config.toml
num_hidden_layers = 11
hidden_size = 192
n_experts = 16
experts_per_token = 2
d_expert = 160
d_shared_expert = 128
hidden_act = "swiglu"
moe_layers = [0, 1, 2, 3, 4, 5, 6, 7, 8, 9, 10]
router_score = "softmax"
normalize_top_k = false
routed_scale = 1.0
balance_loss = 0.00409
balance_bias = false
n_groups = 4
groups_per_token = 3
init_std_router = 0.0204
lr_router = 0.000957
vocab_size = 4096
norm = "rmsnorm"
norm_eps = 1e-06
tie_word_embeddings = false
optimizer = "muon"
learning_rate = 0.00714
beta1 = 0.95
max_grad_norm = 0.5
batch_tokens = 65536
max_seq_len = 256
train_tokens = 520300000
max_steps = 7940
dataset = "wikipedia_en"
Below are experts of layer 8 (counted from 0) of a mixture-of-experts language model. Rows are named router (the router's row for the expert), gate (a neuron's input weights, with its number), up (a neuron's input weights, with its number), down (a neuron's output weights, with its number) and show model dimensions 0-191. Each number is 128 + 24 x the weight over its row's rms, rounded and kept within 0 to 255. Numbers have three digits each.
After each expert's rows: "mostly gets" lists some tokens that are sent to it at least half of the time. This comes from a sample of Wikipedia text that the model never trained on.

# expert 12
router:145070136115152178145144154125126131147119103133099136172144161117138103106111147109142158124130134085121167138148128137162158090126089148145126128120122107079117107158144106116122154144090109165138102091177139125126156135105107145122115049139123090153119173156156134126139089143132125126099116130147134172169140111116168146143156121147105149101124125084136073162120150122158117108106166130081106129094176135105096143146131123134083111126144153177108097116128154119130123087108159109102124123112105101139147131138120135114138087153148098099151124134096154162098125115129136103
gate0:144162138122130138105144115141122102076103113100071097134169107140094109134148122145091131121114121135141132164150153112111123085089088125099121126105154116108113098112129133146110127155161130162143109137170126159125111147133144132116149148123136127115131121159115147131128089093103099118173177084122123123114076100119070129123132129113131134113095142138142160175105123100137174135121133123146140151091107163100120096090121140118089143113131120148112167142149173190146113111115132165104152102128139165137181099145115177134139120175163132149139147088111164170107118144134115158
up0:140096135105141136106107121110112120127111118136085089094101131141126128126112149133128126115140101138183152151112130116157076132115099143147135169108124104130157169112123154121117159106178153152139110108184105166148097128140119097140142148099132132094133073132132145106169143099112118162118157086117107141122110097067063120123130126096109150130100128139137147133089136139130140168112148124132139142110147152132127115133113124134144151049080126157147153146149136166150119166125098123147162085124128165110167113148123142092141154153097100123110155117155173166123088149151129144
down0:129133134137124118129133094065124128131117149121143115147138101121080128123144154133111122088186080158074172138098121124099139145111160121107132096138109079121137120121152098096155129171169131130164149125082127154145165093114124146140118121132107130179145115152114082140114121139149113155121125109158123167123158110126111112142104158121113127159119142104102164173117150062131115138136115134140137132145159101121145130164172128123151125076124125149113162130131163090124127113157094161107135129108117126143113102115156115131158113172118075126120155154103171153130158107123120058
mostly gets: " |", " —;", " ===", "\n ", " ==", "″"

# expert 13
router:134139140111096131138128166120122140122116157122160171108067123157133123136145124111162100128171102106120150130156115122144150109135099125118121146106122163133162096095116125145114121078127119142133119151153151112107123123126134135140110152158115153175177178093119135147170118120110123125131143087124091121083139142089091140111085106097121115150126101115114149149117147131106107150072168148112165177124147141130111141082121094112136138160081157171132129156146188121153140116152128133123105123131143134106132158167130113111133153124083146118115126125147077114164055091123107091
gate0:132114157080135118155119112131127167136137130101150118117136105117115114112150101180113111151159136146081150124139147071119115117148125129121158142190184098142126114116152138114134113142086093140122154145136135133163145158115144134095145126172199147103096100125143092127114158120148122139171134123095123148108112150099132135091173120133094132126128141141164133163126153071142139156109149093141127150125088131150157122156140103156106127158128143115101104123116141132157199139107108076122129124126136091092127162121125112120137120125091129102079122110122116080094096168106143109
up0:147109142129158124140150112113130094112105126176144079073140100096114110108122127158101142157180156103152093151146135120180145095090153132152092097128147169098117137148143091122088129109126157131151102070136129113111104083158113137096100118172143138125121132108135144142104111120117131145148132171104115123163134139093168166118151107121105148122087142095143140165122121102148115135135110141127110132126104144101166122091143166160106125124143169095127118123136157110115130116142076143138172117105130126146137163178129151149172131127128132127086103151092151119167142092168109109
down0:104136128092125112090138131167145127123150113072126189145157126126091112111141148149116079132139098141153149109130108137129136123147184129160116195123121091102124115079106186079124158112133104142114115147144114135121138157127154138138116107142133127090109144127101102144125173145190154124128103078112098139125143163134178122091186172090159123086165117097112140121140110123095122118143118169098159127134142146159108145080132157108118123120099149127130127139120141124134132120127127118104134156115125126099159129092094086107152110139138126094134151140119131145155115173135097133
mostly gets: " that", " who", " his", " its", " had", " their"

# expert 0
router:083140116127144106084139175112104108158155138129129134120131163138096119119134157103134085122131140151107112115132136114082114133126105107109086102100090158129131106129138146108155086174138149129150120134151131147124143083087128107099152151133123105095120140132098106123163107112133174145147127158122122109103141133157132111137104158153170118107168097137096106111077156126095156115128108126149161135100108115143145086162142123154148134133130143154149085154096110152156136105171099156161147116176147102094092116117061156118128151109097174140087123147189148108136134135137151120
gate0:136120130121137137128123156100139147145152107110168148117116159123121098111139110094093092140128151117123148125141106153166135154134127131115131127133102123109148130130118145121151091074127123146170132113156137113130125148131141126115105131139144083151159091089141115134165133093113133055102170122118153113117159132119136107069138116144144124099142151121076119134139126149129143168139100131109122106120086115127128131163109153121132111163150140134128120136131098097040161114125201144108142189189087153107138138151109129131134139074101129123172148130201124128129131115132089127
up0:096115155113123142163140146139127080144087154109113124122101126105087137128106147104138100118126139146102110187123160152149105080127139118136130161126140113079137125128139119123165119138132161065150150155160154124125116123110117133117136144135081106132168120131120143096112161126100085145160132145093110126069136188131138127127129142111081155110100136116110105143087123125151126131133154128114132116169145096107162107153137086111119143149105130100145159093105128111118185135166139101129139135161190157113145114103130100140130086073141122112112154116157162170129121157142147174
down0:129096146123121145108128146133178152163137143138132129133107117116159144119147153130177108171133115118105123157122161183089125139145143125099107097144123128101129163149096139104165130110112123123170139145106104069165127082154089154125137140134131175111156135099188205111115122130134136132142134133161149137131130139141114092132104115092154086103112152122123191160088099138129129129145175147126127104157102107141159133095146124153105105098108080139134126130156132161078139125103118111129110100128149109107132127108113067112181089137132132122122104112116125115121112113121084126
mostly gets: " se", "he", " She", " Le", " she", " De"

# expert 9
router:137134111093135123150123117141122126155109143096166115155131146111129127107093110109105177096159177107108098098122133100070111097120123123128152103138120098115117138097156111126147099147164139126157149107155138108153104150146140124087120122126126133117132162107117133114090147153150157096179150048108103162148143090143094102138146171140091119143099166133137120138138119128168178093152173111091144116149175137142162163164109134099159116094104136142156123129109108120123097131114109077157178119099162102122136132135166125121121130124161111151098127133094132139137153100143134146
gate0:114153160152125131122130114130126132135177163138097114148154122089148086144122164111129165139125096129108155153175124091117126149122110123124153100091115152125125153133146085096121168129079103177133128143132128126126116180150144134071121096091144158166152142137175150171100135142110156087117140108075121131128128115138096108155115095108106130138101132130075099149142122092141143132111101133100157117119114122159129106103100099116128137146119155105127149112137134115124119178140141124147087088135127107132165129174102158121123134188162150111128121171136113097173139128101086097
up0:134085126113114146128084108100139168123138142144128138167097120158125132172085171114079145127114116137126113137131105143123128121094092152160143106135152123135115085151152123098107126117106144186132180088148153118147152129145121146077097091140107139102114108106115114148135138142083130126139101108086191150134164118143115113175162132097149100143105098138118122127131165109145111128150109117126123152104129134129099137105162089149100133133106146108124118150124131123114120100148121132162090137143114145143138106170123158140159110145122103175127130163185104085188162086152135096
down0:098186116127134146132128135126168137134086106129120128139156133088118153118120149123135128080172124109140123145137088135152109113068114132152156106127128117156115143141166140203162129157126120131115087122101100152138122130098140087092158113103109104127104095129154136136106164147152105185136147087088111165110130137117150147172087140140130132140157138151118101125109095156079143164110155116109154129141104152107117146151127122150157096193137107095128172121134136123125126119101161117117128140134164148142096139091118114096100127110128182113124095082105161144120122089138116129
mostly gets: "–", " (", " \"", "/", " un", "("

# expert 8
router:122121138097144122160146119121112160105122112144127158174125119126136116137091144112157149096167160104161135116165104159164099161160134143153139116122161140073134146117143099142118159118084094127186101106101109082117137167103097098144116114156133172100134143175128106114111145143146146145101143126148106169157132113154160119115129130143108150100126142094138124154099167120112145096094152130069127124095170119083114141118108091107134114163137163151132092133140159093143092101117151090130128114105130099138127125104118081145129119151129088154149104113177123140119145100132174114
gate0:075128145130180143141149140126099125109165129154148132109129153145097158118156138134115072146136145162139117100197130126134140137106092103145109144113127130137129095128138128118125099156126093100186090148151104096092174142117137137122137156121142135120133144146143146119130178121114115134145138134115082140151108112166106116178154080122116120160144158096081117149149138130119124110105113130139127119142064152101141105124091175112081160087125135103107158121152098125092134097124119136152088106126101134151116124122116124136120147166166162069111140156133140163155084118148103122
up0:114106115131086111127176096143071148141109162168108153153113117135163095132155146136123131137120101103099166147121151183144081129128149165129106109158150108103131133138104117121186109158145108110148104113127117147097154114146170142127088165082102102151107098166134153084125134108100117111148125156153152120089114095160143117128139134107176112122162117160127136159120099088151108097113134121130131150101086135127115143151118122134105125154109146106106172124125160123122132166121110124154148139103109111146100147141104150104165100113120166136070132114117140160132185131104150087
down0:136133127125151115116164154147157118123124141106149154142145093171145162104132138137124101134148084188113110119170079139106127173146149104098090138084093131148146150150158103125097111122088131104122093163134155100143094109152151107123104126152177129123133175151125193102144124165124076125087097135149119135075113139163125125096141150180137143131099114115136128167112137063135095118118159114116102126119099119119125152118072111167158083144134148134159133121131151124152142102138160160134116099115125136122150126111133137127110153098083135126144123139153103113101121123115126122
mostly gets: " October", " April", " September", " February", " July", " June"

# expert 5
router:121133135140110084096122123124097148131120135144120166106083063189120140165086151162122129110140107148155112189160100097128132123155141123138120176140109142147157156120132099180093154120106147114127126157114093125108136172158143139130159131138139159191126097098126126119189119152124111151105109091116099120096152117130092123105106123155132108125123102106129088146119133138142138135091122159112138160125121125149148171078109119106155155143122131157140141096167169117130117080127165151128113128081112111103128119160116120089136148110123126099111105103109100099148156107123143107
gate0:108117158149142134097110128102118131171120098155137107091124075111155106155104091110141139121131154135188111113146109129123112141127089155145102172122104155114160087116102113151093118059146104154118144119126131152100132113141102152122161133133145084115153154075072129146144174132125107137117136099165148121162098153124136138086114088183140120094118095134096128121097157139108142109140170128112152154160149119140140168118152173115149161084155140144115130135144095144143130127148156127125145113112159086104106125142126156128088131102128113121131154128144101128170154097113151155
up0:152095124132135139129122140167087116133109115148124091107135142116138109106141122133111142072138088140141092162088111131142103165067129174113115134100103129119132177138162130137181166106172151106145139128155099126115133146123112150157132153160156118119110103174104118188142156123162120107123121133134132128125118150174178108096116120095142140127126156142133086108141127106131152085114140091134178118124145124154142146168125121134086155089130131075096117143107134116071172148159101083128111123180112135139136143105119104121129098111153159125127112096123148135151136102123130088
down0:163132101092118137103090118098156190149144141128112126122122143145135154114171105154153158087129123148168123106088099153142100138098114175126117126112134172127150144092125112168136147076126110116111122157127130168119141118115177148119115115115149066118153128085119113148106118147157127114143172098110119115124151127097110132123123104167106110097113107131077105157104149154105136136094137126131101102090145101084125163140140131177161121127142128149130163095152145174155121108137104159133128121131154130124147097129134083098140120142122081129177139127161163084165127122138147103
mostly gets: " on", " with", " for", " was", " up", " had"

# expert 3
router:109091157144133113157096161130140158141150098150119103083133140125103113097106104127067118122112130106131128098136145112106103122164098107098108115135129090101093162148118128113171160109117154117172128139108122086094153125079122138103140129094143137131184123142131107140113151082128072154150144145120179099160145145169134131173104131131116160088119110137139154144129115139102125140162111129160086103121158109161099128139126161138091163101129110120148108155113113173135181128159122066114112142143111126126138102119122146148111107139149112158081113166154107133154132125128092149
gate0:128128128128128128128128128128128128128128128128128128128128128128128128128128128128128128128128128128128128128128128128128128128128128128128128128128128128128128128128128128128128128128128128128128128128128128128128255128128128128128128128128128128128128128128128128128128128128128128128128128128128128128128128128128128128128128128128128128128128000128032128128128128128128128128128128128128128128128128128128128128128128128128128128128128128128128128128128128128128128128128128128128128128128128128128128128128128128128128128128128128128128128128128128128128128128128128128
mostly gets: " San", " Nor", " Mar", " Ber", " Z", " Mor"

# expert 4
router:125113116145147119095155126108064136136135126116142127145178157140138097128110151122106170120131096194098106131083111102160116139181145156143179134102136176128158116132146123122118130141099092120098127072110138153164138107147140138114116137138113086146071179145131131167153107133099108109098151105143096159070131156152170090115145158094117119107101135142123175110165149131097107139141118116122101111108109105127161102154123129106128062108121162105125153092123126121125123120129142159124123151093130137142150155150147138131133106133105114135081121099150123100119125144110143146
gate0:091087091149144143085153104112164129102143126132174134094120137137128111093112127120129138115119119120104111147110116131119111134146184134143134160110169136154117188144150128155154160089109108148136089157112110127129128133134140152135134097130137160127173175123152144129154136085106132138120124112116097151092129199128149106123193078136129114099143052142095151060132134124137112107095121087138080135099153112136098138147118139098120158131146126122190129111115091131139097103150180126139115139142142131133147145129115114143152126124148138105157115138106128104152141140122122084
up0:130095065127187144110094111127115126108133140135156135156122120182123111079147103151130155145116087139113097131089089139079152130128166128130126124113166149107152159150161138143175129104106140136131073157080124168119136094136136128157145129166127140123148205104119152094121084131147164120108135092103122143124140179146146091129139104136089121111098095127123107099125123126148114112098108112135115150109136134156111127129124105104120146187160157109173118112152088153143108125111153122117133141144131112146146166107121143121121131155174125138132112135084107123123152094158108123
down0:131160130129111145150145146124127109156133109160119130165133089106132113151102133123089121151083097125119117148117085116131118157108174135118106145137111136138148175060123118084130111119146122147105154132128120087168156138181135085128174134116126116111116111128082096126146130165106101123136141142106160159154129090149130116122131123160128165169065135120120120115132131137145171125078165177162135117142135096105149135106101132099137106139082143095133150118142150154131106136137110119166083192103095104134111139116150129135094122141130138130085128124161139153121173086166099126
mostly gets: " United", " States", ").", "\".", ".\"", " British"

# expert 7
router:133172074157091137076145095138143156122104132175097129114139124117137103074101133106126103130148126140126153116123099133105129163137151158097152172084135180134120182181138112090174151116108131119115115166078135151148113114101108088101115121119123121093129127169134126140116134111132085155117121173122140121121123158094172115146146114090138143136129149144113123097093109117122142141170137150133150125128100130106095097135143100098133145124176145144128160153152124129093136127093120175130078131111120172123133123117128123149149146144096160169110098118116083112109121150166140130
gate0:129102102116090168141159146128108082117116157105109145096114095163132121156182065150126092130166147150181120108085123111162156114139143086123120086147094124095149133142130145127149131124098117109133116191101140092087104102112133129108142136156162154135102118107160122102121132141126126147179087090117151129132095152133133121116105116113111110117144164124179125128103140148114142112134114138162097153128107097105113146092170087126129151188140139135149162149148117157143143130119099167104086108127152140121136107107138127131117145095126098124127124162147135136153119183161120147
up0:104140114123115116117087116139144126119131124136111134176146124080151144136132159094125119124107134169124137136172105144116102135124126137143154152136140111169146138102100058144118132162168143134143090080107094160126142124110168142152100169112136138059110116132124125096109142111138128115138111161152132140132162120143130135123168162138150129092137134170131141111108142092103125131155174107144130096142144132131127087076106116106132156132107156168118178070122113103081145128083121135111114103123076119146139139163100132115129082174114186096133156124120140149155138128091149145
down0:130128145098088125124161137096131110090144163154113122087100130142118115130114096120110086106178128096147144145114093142107186129094080142115103127109108145101123141163128162075156109136096120120093118134096130124137118159090108144112119128165132122146087140123139152102135115126103129158136083119096157150124106138088152144123099113127147150139139146103131099135111132165140168139153083150144126150131145116134116156139131108091137132119151148129177106157184124174193138170141156097137116161139155115095139091110130123135150119097108083124172133176153148104133108134175134121
mostly gets: " John", "son", " York", "ford", " James", " George"

# expert 2
router:171095137121146135162104096133113125131161136121158119120166171188136115124111147173126122144105135149125151110111108153129161140123116125135171177140105125114132144121157114114084126132118106125072120162166170108161077077113119111120141143118101111141153149116102092120163133162099157116132132124165119110123117156137109147122131083114145082102129143143127102152129155139129131116152124106095132156107101134072148137143124112103122101113101100126155129046102094126119117162083189169136086109124091125133099110108138109135142103098161160113142148116096124119128156135138139126
gate0:114149119112124121120120134096078148123118166118118129118110104176135160157155160126139137127145104133113101101104124131091108149117128118122159172125122137134124153129186088101134120122159136102103175156130090140105094127124147098130105112129123129146096089107145137115118129162088101115140155103136179160076118146163137101138127108178134113108143134113125151120145101139152136121154105168124120137066121104131146138151114146138152090091155131174119135134133106168152112102121062123163164119156097107180089169123150114085151142115133129128109129168142100115152173092118110160
up0:121114127087174099114102130109144106115102143118159132114133162130160108106110136111142132123131152124158158139133134141108127135150156127157123101209139153183112162108130126135117103159143143161140142106120073167124145099083168135155142118151124139094131083088125120127120157146101153151079122141141141131138087114124141142132142104122162101110108149121127090122135122135096202132117137128172108142101167084125113116114130097148114094147094126170138123102113113117107168122180113135093120140086102151118108136090130119144130090168075161161105156093135127125149149141114129115
down0:153115132108129109149139125134112140113149111170088083139128195082140128102079109109124106139143137128131115148072116119073144117125161147143121150126108129151132118134155156094114150135099138147116121161123099169120132141108151137118113116111088138137147094055138124150159160116140116111175138173124136083124107099109122121125105173186130126132149147143149121114132142123082135115072109125141117146159130098147076112110128160133102155138116114153100132105141137155146136133132126140119116148118092084115122073136169125173128123134120153134127099144130127192147110154141140191
mostly gets: " kg", " election", " 0", " million", " average", "000"

# expert 15
router:093133152150113131129126094158157095119153101108116103127106154099152129122117102132165154165085133123136154130132137152135087146118183118117133086105140106134109105110100157151095130151141142138140163104129120131104115159166138128160135111102129112164116143118118115112096143128151126080139119159157157133165090171122095114092100105177108115169124167115123159132147051100171085148124142117099130135183099125107124111141115175148140159114105138119114130129125120106122140147126096116110181133120151176172160119138108190121116142150153136111120150137086119129120119118091101133
gate0:117154121111126093109119103172095127118124114148089127082117125149170093111159138114140145169145131107134119162122116100115137161087108120127085125113169131139098111151143118138143119107149130145091149143133125107107133107107132120119149158128095208222153152131145106137104113112117147140126089150104173111125101163123091116112132121105111099146126131063116178123104113145094106180131129142108143123137142131184134137157121162109128115125155122162134119109130116153071159168162128134125143110113130105153169093131121127143119125152100151105099140162122095117147102119137145144
up0:091139118105165126150140116093127104121107105121138122165160143115158129125128156119103105100159153158103118175154129143111148121117176121137139117151117142134155109111120155117152099111122132113115125114057131116146152191092128163158153117109123169128140121105155157134136188149122101140139106134155163105134135098084159126106156079113140152145154116112112141089119157144097151143122168125138126139122134119072131125104128132151126111105072161100087144132121145131126102105110116105078063107123111091103139154098113168121117108131172137136147113140130164125164151096167105158
down0:112128117131163133137127095145155119113156072132117108105124141147100149102147151144125141145135106110129178117162124156150173132142129111146139141137156113147146117135098130120076148119125121106117114138148080131141138174134131134157143151099127154143168110107161099163150111131155131093094112113152125107080113105129129137140098078111169128106134112131166093120122133213130094123071119149138120128108141124128144096072139123090092064143153124126126128128181099120134133163135147115177129074116154164092146163118123130144089103136133131140128139103118142133078171104132129146
mostly gets: " b", " B", " St", " Br", " tr", " p"

# expert 10
router:122147117122139119117089186122133083148120182114113117113125119094115160119182119131175147124118147113147094122128139105105135135089095130142104119140164104155128106112136157154139111151151165131123140157119104134125108069177121158162136123101143146123160113100130151150152131120122131150128140137093151069106137102088139151164113136135096145122135092155123119093199062122106141118138107104184105122153128150145114159117152119161147156155121130136122139103141094138101169115116104133109096112135164117139110125187143117154102159086125144139191120128120138136130107119108148134
gate0:123132153085107117118130152096079104142143133122122114130104095147120111141137111129115176164100119146133085131108109098141087109050138115082104118128137100134124100156159095135175129122137104157115143166125092159116109093109143162171148139111150184106134174145137123140106134159118121137121123114080140117105151155139141106120151088165123106151077098128108164151112104124111142114134162154137125168156173093098150152136151110129141113127119141135115165135168127141096107107149124117116114149106152115135109106168143121170120167094136154170145138145094104126135129127131187102
up0:134085133145105149149109092169137103098179111113131077142100137112128101134137151090127123135091129111063150085095128134105131136205106109127113138114130118143095107123133115080101112162110112125122172121124138115147110157119092114156115062136096148107116098146132105138137101175121156100136146166131167073110138170136168122129116115124122135123151140125129147142147158130109152158103109140125153147158111094171140103107090173121121169120103117085155143150111128128112138165177156105133165123144117129173162163134119130133155141142131125122118121128126131133139164095110144135
down0:129148115159151097134122093133075140131109154099135123164162149143154134093148145161125148113128150085094132159084185180097146124190128177107125096136133087116134127155134121132082094125095101087095150098139120152092150135135146154165133173130147110109116096099118122126134155153109153136143135124109134109106139107157113120128115124114158140095141135121155136089146125152111123095089130097109110147122125148112113137130122120129095134171103152164178125115109141154160133094154167131150105106129132103141136131114114163084127104127162126135056082132153153124162106154132113116
mostly gets: " res", " s", " there", " re", " com", " rec"

# expert 1
router:124111104137120128171125099122156140088112109144118130111166090112194081173122113105132100130106158161096127187150155161133137153120131127129097151116170178130151064142138143107134139063135149104114096135094161148140136162113144134129095132165108122106112112119170149123111165110125127107126149124137096142144109114114119170118140096132147148165139154153159169115124087121138132151163139148151150120129084131172147098084138148105093124119122104109134132129137105119138157136182121136147127160126086137121146156103143120156150113146123117134147139109129171183114107172132110131
gate0:141111153098119142120131139150143096091130127122135127166124139132120120155133146156192110146139086162146150137122069117131127106158152126132115092119141123124137141137139123135119117124151124156139132118099140133138153115146130128131120111119152110084177103121130121159133100139077139095126102102142067096123135117124102167175203044133138136096151144136152168147083146107138138163156128152150133125105124107143109134107086141120163126141141106153092136142131117132148101105158119178120166110164148125122098137129090153116140088095125095156106141068144129109164090118111139097
up0:074112107116135058114113129133124134103118155107109095118130123094143105112127139138149131125129167141128149135111137142132120098148105092139089130146139106095101128141138076140122118128106146176133129139140148113144099099132088159127130153100161121114129144121109127153133084123116194113101106145111126091124123155088129176151086141081117137131170128121143076142178131112127129111168095174130143168150144125150109182164136147114103158181143151165108123159138131094134164104136111170156103163128121129125095145125128150117149166149107100169088123120160118115136102113147099128
down0:134127145148117146131131143136130136098122102130136140144138126143129086156140091119140128128054097157125155139148084127087150184113116116120124139125130108135122175115121176110123116127126118093116077174113104105123113128112147157103155139071134115116149138169141162155157120142149115127126054142133147090109164104148103120167145136105108079126129110116133165085136092116117105134191149140165139125156143140161136118110094091137119135096169124157133129130111144097144127103123073127132144158107137129168111137154105116129097119126203128094136136166125159126133123153097116132
mostly gets: "ific", " histor", " activ", " Histor", " Arch", " civil"

# expert 11
router:180132161158078103127154095135122111131135126132120102154109171123133156134190083164124149149139111146109106123134142142146117122093107145123145109184113086105109111130110117186114101136141136123088132091101161103068161119133111131101135111171151086143149113123106173112106125138124116112132092132132128110143102132100133098120144126145119147183128120120138134121109149154146113114166142100087143169115134100100159095143161091149155136117102089095082163092121148153128107134148148097145185110130116110162110112092120123140107126138107112101132174160098133132132120109149116142
gate0:121124125143144082142135140107101126103120117140195151110104139147124128138158110101117088117104137133116073124172155107107098090097128083098091131142104096102142161111161137126165135122145135138092145184131107125114167134118133112125078123101162060117144112141133119122116126152161158137140137141082107148120120111121116130200130104109146128136134137143165106162093135136089141139121129109129137116139171133100105170088117108151116129127155119112121168199144157159099075133122182150119141164139137093118151142128114141107132126140101132175122136137162136117123130124152116114
up0:129135131130147135120178120124155142097147105138113139134078107134108181136228096118086123084161151120124140130119110108104117125085151141146138095176096172151161116099125115140137138138117120126133154109103164102110145150111152113143175152161127099152110108127139115145135130129148149146119136119132152109115106127149105138061123090157162135114138109107091116118120090142111086130176135109117117158122093140154090140170078115124154154142095129100126154139145117122152119142144141098127117146106115101136098102153145102140139148121121139182119166144123143140103068104150125110
down0:140104130132123128126116086148137187112102080137132089131113122161168085105136170147119128129084130111154148118127120197137126119161099157124149110092145150150115146089159127106136121085132112116112163099147085126078103162113150137162154136150142111141132155147092190096145135100097133134153119151163126131190124150172104168099101150147126135089123135098099143071168122115151151126111114105142130117144136140153105144117102166128144127108142131112138161158137129142110143114132073085164137132139106154106120075111145130103128134085125130119099125116140143148117106128124124123
mostly gets: "199", " Preceded", " Coordinates", " Location", " Succeeded", " Website"

# expert 6
router:109147124144124196119141128146119110109120117099093080142086100130118176135171108130123132151110099108165120122090156114100179128113161078178153077120090111147126164143094187142129103101153121124134166141124064128127108162113145161136152138095112123142132100167132121115105098139126131127117117122122144122118118104152110151130177125125135115121110130137131148118135067138145121130132087165160118103146127135140098152103146131165102146165154114096121117171135113092128116159108114082136122128141158118129116142135172102137141135115161126107146118164166147109117129156093079153
gate0:170171133126112130093087146101101120147151145140101120128156112116124141125095136195146095167163148158155152122099168126156146158150143057113119163090127117103138155117141105133138117114104123121136125133119143159114123102126141131132126166119107158105140148145118113144192132117144125074128132116078134108158152096163121131138118150137106126142112148159121149162145134120113096103160119088110088148152112126120125157107114100164077115130116094122128090083120148116115213147127093138103103129143154116129133108177151113150132151123121133109085154116107095134143147110094117114
up0:102100127121141095126163134158123137126146152146151094123121134159111108134144084149162094080159096145161110066093170085065136116130128149139085138146104119121109122146111166134121149143129134124168129102150078147086134109055167089122107117085149131154178097146130115165152129121117108125158146139121129139129111104094115122102120129086153167119132141136128130138124174144152135124115157139130126139113138127121102114182091107120156154122126158147127116146125140102096089133113126123134095123157120137130155153134178105150135119180110143125123156125102118159163135096126098170
down0:063117118125134132158113135129109128142166109133183120146112152106142107135142099146158133121113067149102118121158117076141139155122158125138093146178159126078111112146143143134122155154116123151137112130179140106090125165139151153166075097101150125129138116128153131172105091128126109124181116155114097132152108132087135132124110081121114151121117112125143154114157148142114112177133121170162113134106132113121080139120083152124126145173098103129072145126141099109144127160108138134147130134169111139142101153095104119159109095132119116127156110143147132167116108066101134141
mostly gets: " ch", " cont", " cl", " ad", " sc", "cl"

# expert 14
router:139146110095163134127159128110159137113102139111170162114131067145093179146130150142086118131161116092117144122104130154136122107126127137102102207156135143147119113123135135132084132148142108141114122149150115156152123062156140116170125136153146154121065092110184117136157143074139137157137109134128082129102140129113139114121128142095163118102148127125121116111129099138076099160099091110165095104142113147107122112108114167119127113102139081123106152124126155147122101137123131152105140162153114161075147109094140118103133113121094133149114142087132127116133129159146122081
gate0:129107142103172118136196096136182100136107115151154142100099184123132139099107103136069129133133127110135082146134106121111113121098131114145110133109097145130117151128178097103211102138125182124116091112115141165141135136123137095086124111124126121139127152138149105094151156163141162098138119126134122178127091133157113105139111144140154133174150161112174115112135142116082123143121087148155091147110128072092128135166112128158139108093159152119125133116129101145128106154119112130083105096098120129162108130138135139144128123111169125148122126106163148143146155124127100121
up0:126123148130092143135148151122084128112119082134152112074157144135079163122113153135040138116132119144141107146116132148127110141150096113124126116129113124121084099125133150113104175136071144140129136115131134179122120165141130112144152099164084086129135114127123092095133070153179122121122089111156107144154144130107126104158137125136122111123147128104144137110138146153098168139129116118137149102081177126115127136088105109140110153161146094122191179153129154124132107132087159164119145141160115090115153152112167142111104116112148128119109145158139156143129118165159102137
down0:117134128122167154105149080139121108139135130137099152133093119089139173143115074130127141163120147143131103128116086127113124115140118114095129131172163131153153108111112154169113098134159174146109141155162147130084159110142142121204187127122128154111171120125139133154103110134116156098131115121091087139094117111103169127135123146137135141143112124106093129142148084122174160176141148104138135128158159149148140102113110143159120127138120154124124111094088107127125125145150115118115128125145119102158107140109185073099112124121107094098068096135109122149116133115073156150
mostly gets: " member", " man", " life", "ities", " program", " school"